config.toml
n_layer = 9
d_model = 256
n_experts = 160
experts_per_token = 4
d_expert = 64
d_shared_expert = 128
activation = "squared_relu"
moe_layers = [1, 2, 3, 4, 5, 6, 7, 8]
router_score = "softmax"
normalize_top_k = false
routed_scale = 1.0
balance_loss = 0.00388
balance_bias = false
router_logit_norm = 1.0
router_bias = true
shared_expert_gate = true
init_std_router = 0.0211
lr_router = 0.0016
vocab_size = 28926
norm = "rmsnorm"
norm_eps = 1e-07
tie_embeddings = false
optimizer = "soap_variant"
lr = 0.00391
beta1 = 0.95
beta2 = 0.95
batch_tokens = [32768, 65536, 131072]
seq_len = 1024
train_tokens = 416000000
steps = 6266
dataset = "wikipedia_en"
Below are experts of layer 3 (counted from 0) of a mixture-of-experts language model. Rows are named router (the router's row for the expert) and show model dimensions 128-191. Each number is 128 + 24 x the weight over its row's rms, rounded and kept within 0 to 255. Numbers have three digits each.
After each expert's rows: "mostly gets" lists some tokens that are sent to it at least half of the time. This comes from a sample of Wikipedia text that the model never trained on.

# expert 155
router:159137081160111150119163136128143123114099146141127091096137117084121085139133131134081122122130120129152108091136143184131137128110094103138168113124104105098088143128095120136101119195163123
mostly gets: "ensis", "urus", "rus", "ipes", "icus", "enia"

# expert 99
router:135147100175121157142151118161151121119127119124153113116128146134148127117136118142082139148116109155177126110191109105093100186129128114156096102127122108137131091150153124104141134145148120
mostly gets: " BBC", "FC", "BC", " UC", "SC", " Trek"

# expert 134
router:167183154110119121090106106102119123156153091146138168126145102124129114140090125081181130106029093130113163119121118141143140141104147127094116155100120099095114145148107147134120089134120166
mostly gets: " this", " these", " each", " This", " These", " entire"

# expert 8
router:174143114117088139141122154116123153137110111114136122106146123175119100096119136137096158148133113160114146111120159113148112122108103132165117141158134097177127102144097123124153172106168086
mostly gets: "iminated", " round", " continues", " annually", " closely", " order"

# expert 104
router:088084139140091151140143109127111138112121148095142133123136125158089139108192162133104123148104172139139108148105153125134130080122125144128072144166132086137135131111146176134153115125138070
mostly gets: " Los", " Th", " medalist", " Lord", " th", "Th"

# expert 44
router:194127122138098140126144089147161102127091101130126130143153087115102143146076141147109128139153145175151114154122131095107084135150139105090116111147107123124128133122121104124139107170134116
mostly gets: " Your", "_{", " Wies", "の", " Go", " à"

# expert 154
router:069149140109140071130141163116131118105166158156152098176142153123112118121118137140160126135159082123111161110099139105101125106133117130125143141134097150136151127135150136156122146142133106
mostly gets: "\".", ".\"", ").", "\").", "'.", ".”"

# expert 26
router:118097149090103162137114160090139128133136104096086135119146156117157098120128141156164105131119169120139132097151124107086106138141116159151101153141123116137161091103167178143111126082121149
mostly gets: "Ar", "–", " inter", "Mar", "pro", " ins"

# expert 126
router:157121093151086112132143101136153116124108134128131110090136121092120094146170106125112158144118159126122086105140166139158102137123132117170162104163122108099103095125140098092113089197091109
mostly gets: "ensis", " LINEAR", "kar", "zi", "eni", "eon"

# expert 139
router:154084151142116133132127146131132130131140166107157117126126101101148107120146130105127150111137103186147128123154137112123135157137178127093166138125100133157156112141119161101101164101136119
mostly gets: " Died", " Binomial", " (/", " (", " (\"", " ="

# expert 58
router:145130122123113114132167086103165159140135139143146125086115088078171114126100118089102125107141156109156081169152124101128090121151102132110097077149113113086154088148153090095113134185119085
mostly gets: " Sud", " Sw", " Wies", " Bur", " Mor", " McG"

# expert 16
router:111132115125088136129090143143114129158120119137131128095129122152160108144136108082088140122148141129102123112153114150151131090142121065106137150151149121118169085149101103088092051123130164
mostly gets: " modern", " Clade", " traditional", " ancient", " Phylum", " historical"

# expert 59
router:170136132130108145152117170157137141131083129122163115122148099088165097118132159156103131091155111160172112126088143100158165150117118125135158122146135136144093116162106128099132154145123079
mostly gets: " May", " June", " April", " September", " March", " February"

# expert 111
router:128091095127112102089164046166133121107116113095118103156118183145154137129148119153118133097112132133136163130182100153135133128123169147117110133153095147174080104154140155133112107117128109
mostly gets: " disc", " dist", " complex", " Sign", " soul", " comb"

# expert 79
router:123148131117121128150168108130131131138117110128102149113119145149112169142128131057110177125112120147115116110129108144139101110135108100134143099162112117149119098150102099074130130160143104
mostly gets: " Railway", " Creek", "abar", " River", " Railroad", " Egyptian"

# expert 153
router:104107131150133184145163135103115142142156128110150111119098173101151136139152156168132111139120142134182144134131134162160162132122081082135124115141160121150123112099115160170155133122137088
mostly gets: " Animalia", " Votes", " ±%", " Candidate", " Score", " Name"

# expert 74
router:158116085130105155101144075124098144141103170106130112105142114116126098153126110120099101130084147108096107128171119171118115093139093131104129141117091137113104113108120103120118152170141125
mostly gets: "St", " Lor", " Mik", " Marc", " Wo", " Mil"

# expert 106
router:097106127165103113131086148119131097137144120146120143098139123152163147109135152103082133125157153116113135180107111114167130161135132079131133152143128137103140096160136138095106118096143098
mostly gets: " within", " throughout", " outside", " near", " across", " representing"

# expert 11
router:118101119110110185124083132137138175121144096118145147120150110159078133128126144161153158165139111126161162113134105103123132124157123134132088156153120101130115102128115135181114112110143114
mostly gets: " non", " multi", " various", " or", " Unknown", " un"

# expert 80
router:143136116148165102095111079119100180168153157120106082076121125121178134118145152130107155121094121156116167073169142162154131134122142136140142099119132116160108136137116129133100152134170105
mostly gets: " knowledge", " addition", " manner", " words", " context", " style"

# expert 107
router:178120100131095150094095089170118142145118128092087087121157110108157094151132121150122138104121106158172116111182169139158124146108143116147101138114125114140090079121108117140092135183167099
mostly gets: " match", " Ferr", " TKO", " exhibition", " Arena", " Kab"

# expert 156
router:105169126096099091123168137086109066100119093136114159143133109171113128161115118125140104123101091090081105121077108173115111123135165144084132160158125097096149140158151114112128123110110138
mostly gets: " largest", " the", "The", " oldest", " Its", " biggest"

# expert 149
router:124130111172109172121115140142109157111103104133140133129137117102119104132147167163121090169147090155153103134106155129117134131109098134152096131146124117159081128113105132139126110132117106
mostly gets: " $\\", " £", " $", " Jan", " Mar", "→"

# expert 147
router:138131123124123111133153104155137115145146166134124115115122145096165126133137144129107174121124129147161116088157138177134103161117135118158139108100089149144102130131161107105098130155107102
mostly gets: "ova", "ska", "ko", "ski", "ová", "kar"

# expert 103
router:088157113107114127152104162114135155128129174106151106103147103133165144088103166152107111136169133144110156120112112111136127148168081124180141161113140087083098151169135171096130138132176090
mostly gets: "),", " ,", "\"),", ".,", " Pennsylvania", " England"

# expert 54
router:141113120165128156114134057109137089138115187122139121105137114089160130159165127110120104109087148132112099127174123157139136130117088111126139090118122151099099129130127140120102154190130117
mostly gets: " Robert", " Alex", " Mike", " Richard", " Harriet", " William"

# expert 142
router:120145086152119139127171112127152106141121137141102106135143159140120112110121136145122178165135119135145107094174153131135112131143135124134132098181092110134121090146144107088092126127153086
mostly gets: " IV", "NG", "の", "IN", " III", "RE"

# expert 112
router:141163156128114144119124091150114168090120149161155117108137074096129117091165148111157137126105113138148147139113178132148097133101135111133136147117136113124143171141118111153137109097091148
mostly gets: " that", " they", " which", " he", " who", " she"

# expert 129
router:133143095135095160109082123104132122141097166153118122100144097079123121167083091109126144131149126150123110140129156073138147157129122100100134125157129104071099137159107079113114114163113147
mostly gets: " SCO", " Synonyms", " Jr", " Sr"

# expert 70
router:126122142100097168168145108108137133139127148113143117126133101182116154090128155090097132139149110168073111127083143107141149112118165079089172165126173120100128113149110121133104164101143150
mostly gets: "also", "born", " Full", "now", " formerly", " especially"

# expert 114
router:167104144143096105132136117133183136166116149124118124094141125091165126095121158127098140154140136177145157156146170128164146148089105102131156124086126153168126144123109124137125188126120088
mostly gets: "See", " Genus", " Died", " Label", " Did", " Episode"

# expert 78
router:147167098119126132119126155143115122099094104178109142123136156123123103153095095148133105129161101088153154110128128132144121145147125108124140158161111115177134118114094113142119110109106139
mostly gets: " his", " its", " their", " her", " own", " whose"

# expert 135
router:102078070148124117157099143127155155176118157118118087116115169095164080129128100160147140120133132143152123110157153122128124136123111120105139105142121123138114186139126117126114119105114124
mostly gets: " pm", "----", " PB", " ft", " (°", " mm"

# expert 49
router:095125153152101110135136139090133106132160135159157137149144107118091112121132141134168145098147114151156129137150097086150079130131089114138158135174089125118104139148154110115098136141090134
mostly gets: " (/", " (", " (\""

# expert 94
router:162150123139090124125115149124172116103096085142176157146132112120133085108153140174092104122157108155153145119157135089134086128169108115139121112189125081124106149126103111129160110141100125
mostly gets: "′", "',", "aged", " (#", " :", "frac"

# expert 73
router:111111098145095164099111131116089133158109078076102170126129099151070115092104137119119138140133114152165150158150128092075120096119116127116119137154105125137127145113105093117123104128153147
mostly gets: " per", " (°", " Billboard", " ob", " birth", " median"

# expert 71
router:137110125123097113110112145157138123135167130132081115119125152135161129069141112189118103151132152156150140135142160119116113109167121151168117119144126120149140121129164113149158130104134118
mostly gets: "\".", ".”", "\").", "}$", "'.", ".\""

# expert 140
router:144149078162088121129113115139116148152138148130110091147114129148118097124128114157161172145139126148110134092136109105123123159099114117120148130131161162132101153077092125120152153148152126
mostly gets: " Episode", " Producer", " Guitar", " @", " drums", " Chevrolet"

# expert 85
router:106078119172131128093131097159127139133155165106115129091126145144118176102170147132161190160131137156147131114139110171151170148125177110148104112153108137137101137111118134106140162172127128
mostly gets: " director", " politician", " mother", " player", " father", " president"

# expert 45
router:144107154121161115163139151106118139117116110105139146114139119131153114161121119079125127116150143114127139106121121111145167113104089136139167102114124146131137184113185121118136101091072178
mostly gets: " Although", "During", " While", "|", " During", " When"

# expert 96
router:135097128141119156096134090160105138134091139132105091139137155122132151120162184162141119156108120149117129106131146183172145146106138150156185108147132144150116136155133112166118158108159120
mostly gets: " damage", " problems", " details", " result", " violence", " issues"

# expert 158
router:087139114128103100111151131164127153164146123143113143135136147123082120107125167163158097169151114158150134161114123113141113095144106100143133123132114105139132132099106144158167174162150104
mostly gets: " Spacewatch", " LINEAR", " GD", " —;", " ·", " Ref"

# expert 66
router:134118151150169089147118160112149086168140148113097124148131109154106107126108143138102167148151109162159138126089163123135106129156106099140160138116120176161119124137131130122123144122167118
mostly gets: "|---|---|", " →", "Studio", " ago", "):", ")"

# expert 88
router:146155146148145124130129117092136143161145115121123162134135139152121147158120138108146163108059106132128147144107116127153157132114142146138092108147106157161110083143102097118157134103181120
mostly gets: "year", " entire", " opening", " final", " Third", " anniversary"

# expert 128
router:088126141135159106150175146137170154118129111131149113103133126120090157084106156134140090136157103139170163144117138133098144141151128129114157159140109150149150129137163157162135112130100126
mostly gets: "|", "\n     ", "\n       ", " medalist", "\n   ", "See"

# expert 118
router:117110101104128133151137140136153144135133091118153105106158149147117194149146130144160113139144175136148157117134155150111122142132124115093111141116125115163082110130129109108139115145146100
mostly gets: " diss", " Fr", " acc", " att", " er", " rev"

# expert 98
router:165169131104130140179136117146167139158147126182147143087101115104126138150147130124129165135150100141151104139162128161167150156111146156130136102154084123146111135131129117091093106184095118
mostly gets: "sson", "ová", " Jones", "ić", " Nelson", "ova"

# expert 57
router:122161148147087138162101161113108130170148147109116161133130129137119127156094125106107117162155106148131124159137138125111151098139144115120148112142127144127130119148086128125113121104132122
mostly gets: " Won", " Nominated", " PTS", "ended", " the", " defending"

# expert 1
router:105100143139148111150134168137180113100146125130141127140136118096099096138117141127122103121155106139100148129124155071088103079149105122094143162125126142145151122130163134154136126115137161
mostly gets: " Density", "|", "Scientific", "-", " Preceded"

# expert 137
router:101115144094138124133134145118158126112153093137138100141093151095142110157149134153138091115135160123143100131101103088098101099145113170142117180143114106170133115108125114136156111097070138
mostly gets: " un", " dis", "Un", "Mc", " inc", " “"

# expert 95
router:101132121160138105126134145137128132140138134098096119167118144116125104135103135163107137124171118127129143120095135092100126130155129121151138160148105104110155146154138179128122097182089104
mostly gets: "):", ":", ".:", "\":", " ←", " :"

# expert 113
router:147125105103152131108147103155124135120121130168142146120095147114135168120147122155130111095125164135112122116137139150182088131091133106089137097142129087141112154147171120090099119142117126
mostly gets: " Comb", " comb", " dem", "amm", " van", "zz"

# expert 91
router:126128113129127065134148146152129103147158075178104117110123132159109094089128119148089111144145091136126146140128113103133112162146079134140149148106118149136141117104139139173160115112106131
mostly gets: " (#", "\n       ", " ISBN", "',", "\n   "

# expert 15
router:152125106155139163100114139163131160129101125139159122141150098103119094141120161158094124118113137176146149133165117127098114156123100118145132116106151134120104116130088114104137119124156115
mostly gets: " Del", " Bro", "š", " Haj", " Gro", " Š"

# expert 12
router:134140126087102152137109130142109150127131087137168120152129150158118172159090089145133110159083116089141124125095118125138118102136161106122117109150170150114107129121078098104128091121126171
mostly gets: " a", " an", " large", " small", " any", " great"

# expert 143
router:149134140119098112119151141144125112114149149109128092115132098103167068129117175145076133156154117171123125128131137104131132150123092101136111127103106129104097087131158086099103153182170096
mostly gets: " Cincinnati", " Pittsburgh", " NY", " York", " Books", " Chuck"

# expert 127
router:108132125100093123141157134137109148134142123101131134118138114126150132171119159105126146161190118113096083106151101139124155138148135082094122139110120127083103103116088136104096136121136144
mostly gets: " French", " British", " German", " English", " Canadian", " Australian"